python train.py --num_hidden_layers=14 --hidden_size=192 --n_experts=128 --experts_per_token=8 --d_expert=32 --d_shared_expert=64 --hidden_act="gelu" --moe_layers=[0, 1, 2, 3, 4, 5, 6, 7, 8, 9, 10, 11, 12, 13] --router_score="sigmoid" --normalize_top_k=true --routed_scale=2.5 --balance_loss=0.000392 --balance_bias=true --init_std_router=0.0133 --lr_router=0.00105 --num_attention_heads=3 --num_key_value_heads=3 --head_dim=64 --vocab_size=15289 --norm="rmsnorm" --norm_place="pre" --norm_eps=1e-05 --positions="rope" --rope_theta=10000.0 --rope_fraction=1.0 --qk_norm=false --attn_scale=0.125 --tie_word_embeddings=false --parallel_block=false --init="normal" --init_std_qkv=0.0485 --init_std_o=0.0602 --init_std_up=0.0694 --init_std_down=0.0694 --optimizer="muon_variant" --learning_rate=0.0113 --lr_mult_up=1.2 --beta1=0.95 --lr_head=0.0103 --max_grad_norm=1.0 --warmup_steps=200 --schedule="wsd" --decay_fraction=1.0 --decay_shape="linear" --final_lr_fraction=0.1 --batch_tokens=131072 --max_seq_len=384 --doc_mask=true --train_tokens=527600000 --max_steps=4026 --dataset="wikipedia_en"
Below are experts of layer 4 (counted from 0) of a mixture-of-experts language model. Rows are named router (the router's row for the expert), up (a neuron's input weights, with its number) and show model dimensions 0-63. Each number is 500 + 40 x the weight over its row's rms, rounded and kept within 0 to 999. Numbers have three digits each.
Before each expert's rows: "mostly gets" lists some tokens that are sent to it at least half of the time. This comes from a sample of Wikipedia text that the model never trained on.

# expert 38
mostly gets: " John", "ley", " Michael", " George", " Washington", " Paul"
router:418526452501507448557441531472502471557512524516503524446495570479417484611468476443501534496475464427563458487477480629446536548525590499506481527441479440490437444507502482496502513482505461
up0:463544518535486495493451585466465412446507465518530554488508563465476422495432437487513473512508452482543583538445542573427511525494482539462565551536449486539509429497503552473491511517511527

# expert 101
mostly gets: " P", " L", " M", " D", " B", " C"
router:505505453503528484547532542471520517505520494519488447487504516418451437570459441510452466520532498478478527481491437511516503551494536503444479529548465489590480490404530564498578462514467525
up0:472530512501567485489541472524462541508470506491554576499534446438409529504475497495548564421456394432481527507458504539487456515480439481523547554544513546419469537490598493491483475516515511

# expert 108
mostly gets: " |", " —;", "%;", "};", " Nominated", " movie"
router:430489442504488523490479620452410512540496476522523461497435501459475502509477494511466475530559528453562490480483497494457526516449538653459436481493523475537452432503505492506492483561531519
up0:489522494546507493463478625519463472442508497482493458510523524494517483509519432526532480524547449503549545480552519503533508537480505528505481498512542415533391535549549536581507453513591503

# expert 124
mostly gets: " David", " Michael", " Paul", " James", " John", " William"
router:454475452482506450524503596418475487544514595564460432469482550509432468600534467478502517485468473459570464434483513532486505494552570499504482468477416451505552432491477522559528492532526469
up0:552459481549566559530469541573501540498526502544504488529508480526450441415506443544504456523506482545534506514484440561426467471468550646459451495421535499546468513537465497487462539523504571

# expert 18
mostly gets: " water", " River", " city", " football", " Cup", " Town"
router:498485494543469454532480508468530473518523527492440454446412542455440478586426510495435439468486534469519516456508481483508551548490497475470405545510446476514412476504479551501536450481539468
up0:488418449516431482546417485544549427483492483462492427586463441430435472558433463441507517547506574505433468482422528463520465457547504570523539550480492472490454482528485393528536503492478533

# expert 24
mostly gets: ").", " JPL", " —;", "|---|---|---|---|---|---|", " |", "%;"
router:448496421480492539494484646419480504562508523531514472503455553460433456516481469494456488528568494394531522502482455505527501479446499662480455478490531486488468450529495507461489478503569446
up0:567456444552444524508541458501485495537468498531526470461537506489478440496528422479470499551503504552524447479455448583455486465532480477561540476528412416488498497545480557488503553498442494

# expert 95
mostly gets: "uk", "ani", "ya", "č", "hi", "ik"
router:434518469504576503531424593438491499563542509517475536455519530497488458542489445484457504466536544478555489444498511561457604481537592496472478498449510447498435502473499608522494532560494431
up0:478503452519500517477476673462511472529502524541470519468501524540480513575552505521488481507546495452486489483531498471488488523483486444452480496473543537519537524462448497524512499496491444

# expert 40
mostly gets: " became", " un", " imp", " inc", " aff", " rec"
router:444541524424561450593486549476492486536563451514518529494517490431474452533557538419530585469569561402522468465441498535449552496453538496457491510544514524523501472496479555523440447587469515
up0:532527427454485480520434510481488472498508449515554486481439450538483448557562493536483524554524513533462450473519406464487452468558496541609438505482524492490466420502528517566413484480516516

# expert 88
mostly gets: "ana", "ena", "ta", "š", "ura", "ada"
router:452505480506524476563445573468488449525544475507535459468455542506424505578554444509499492431529558453524443449522512588545541528565551487435520525438421487558504510418509545536523481531462473
up0:573503501421520440571510486531553452488496566459536455477533568500501462511492526443500418455489437450482557472451531515524498543525499582539479586501548477574511470524500520468492449462559490

# expert 98
mostly gets: " John", " Michael", " David", " James", " George", " Tom"
router:493533531467530461608500564473467492539504471486479463482503526451418505595491499430512533504518532504571493498505485583475532467499623518479494553468454501515475437516538499518589515524482507
up0:513513569466589485481521514433471549446473439499518526497474463423518510516566485525505516507603518527539534500403525486441505470506512572483492590557453497505466502498513475490538547472636474

# expert 107
mostly gets: " University", " Cup", " National", " League", " national", " International"
router:475452454501527468508505549414422485549535487478411436469403480467524435602462474514466545516549482492486518394506451468496537563476500518494466525485468427591510492427457591519495494537552524
up0:508481442477560527450418530458510467439566541528565531458484478432508475501462463530537536551542470523476455493459475465551480559481473612538439571552517540460504485466468576492569545499475501

# expert 112
mostly gets: " m", " b", " mi", " o", " y", " f"
router:417473448479566461492524577506431407488527553522424489466447589451511428522487470547500515479544533505555471424527500573525540535512528509454439511458469433559504458431478538498583481503512534
up0:402475584446506475439569532455493420496503547477488510464465526505532512514489498503481510535479510502512594415479515555499485527512509492490495508483414532476494445544420493453508561426414555

# expert 29
mostly gets: " up", " down", " From", " Up", " Down", "ush"
router:483481465425477488513535529434495510571528495495490438490474490444486490504502504499378488469536590431477512465354483480499478504450541539479529543547479497606416471487548494443552475526530523
up0:487500527467450511519537565496486565533540551518498481452538464542496528490540504463521539488493472502482501467496476571550561515538579473502478533506560481499442519498519518455460472577508578

# expert 87
mostly gets: " MPC", " households", " (°", "🔨", " Census", "%;"
router:540432461561597489501530552475502498534456513547546477484455471459434441532450492514484491447520537500483489515496420509522490498498552540478486545558503480610502482469517574500547456524532454
up0:486491404600520479575449480501499463469472496486499534424493420514461499539531479432518508484496491446535478536494454518516501456507492450441507517533438543407500527535558495582499490581541490

# expert 81
mostly gets: " ==", " JPL", " information", " located", " name", " known"
router:489534492510481426534444527484456490521560515496456463468431519467514456581465447552524521532518452450547499453546427487497514523493504501458451507476554464458509510472504528479585477500538507
up0:473536500472457448466443481490418514509539561559527490468513542468469526546459474547493505501490476460473465515510457504453565502555563482487548437447532480450472445476484493490555508484496518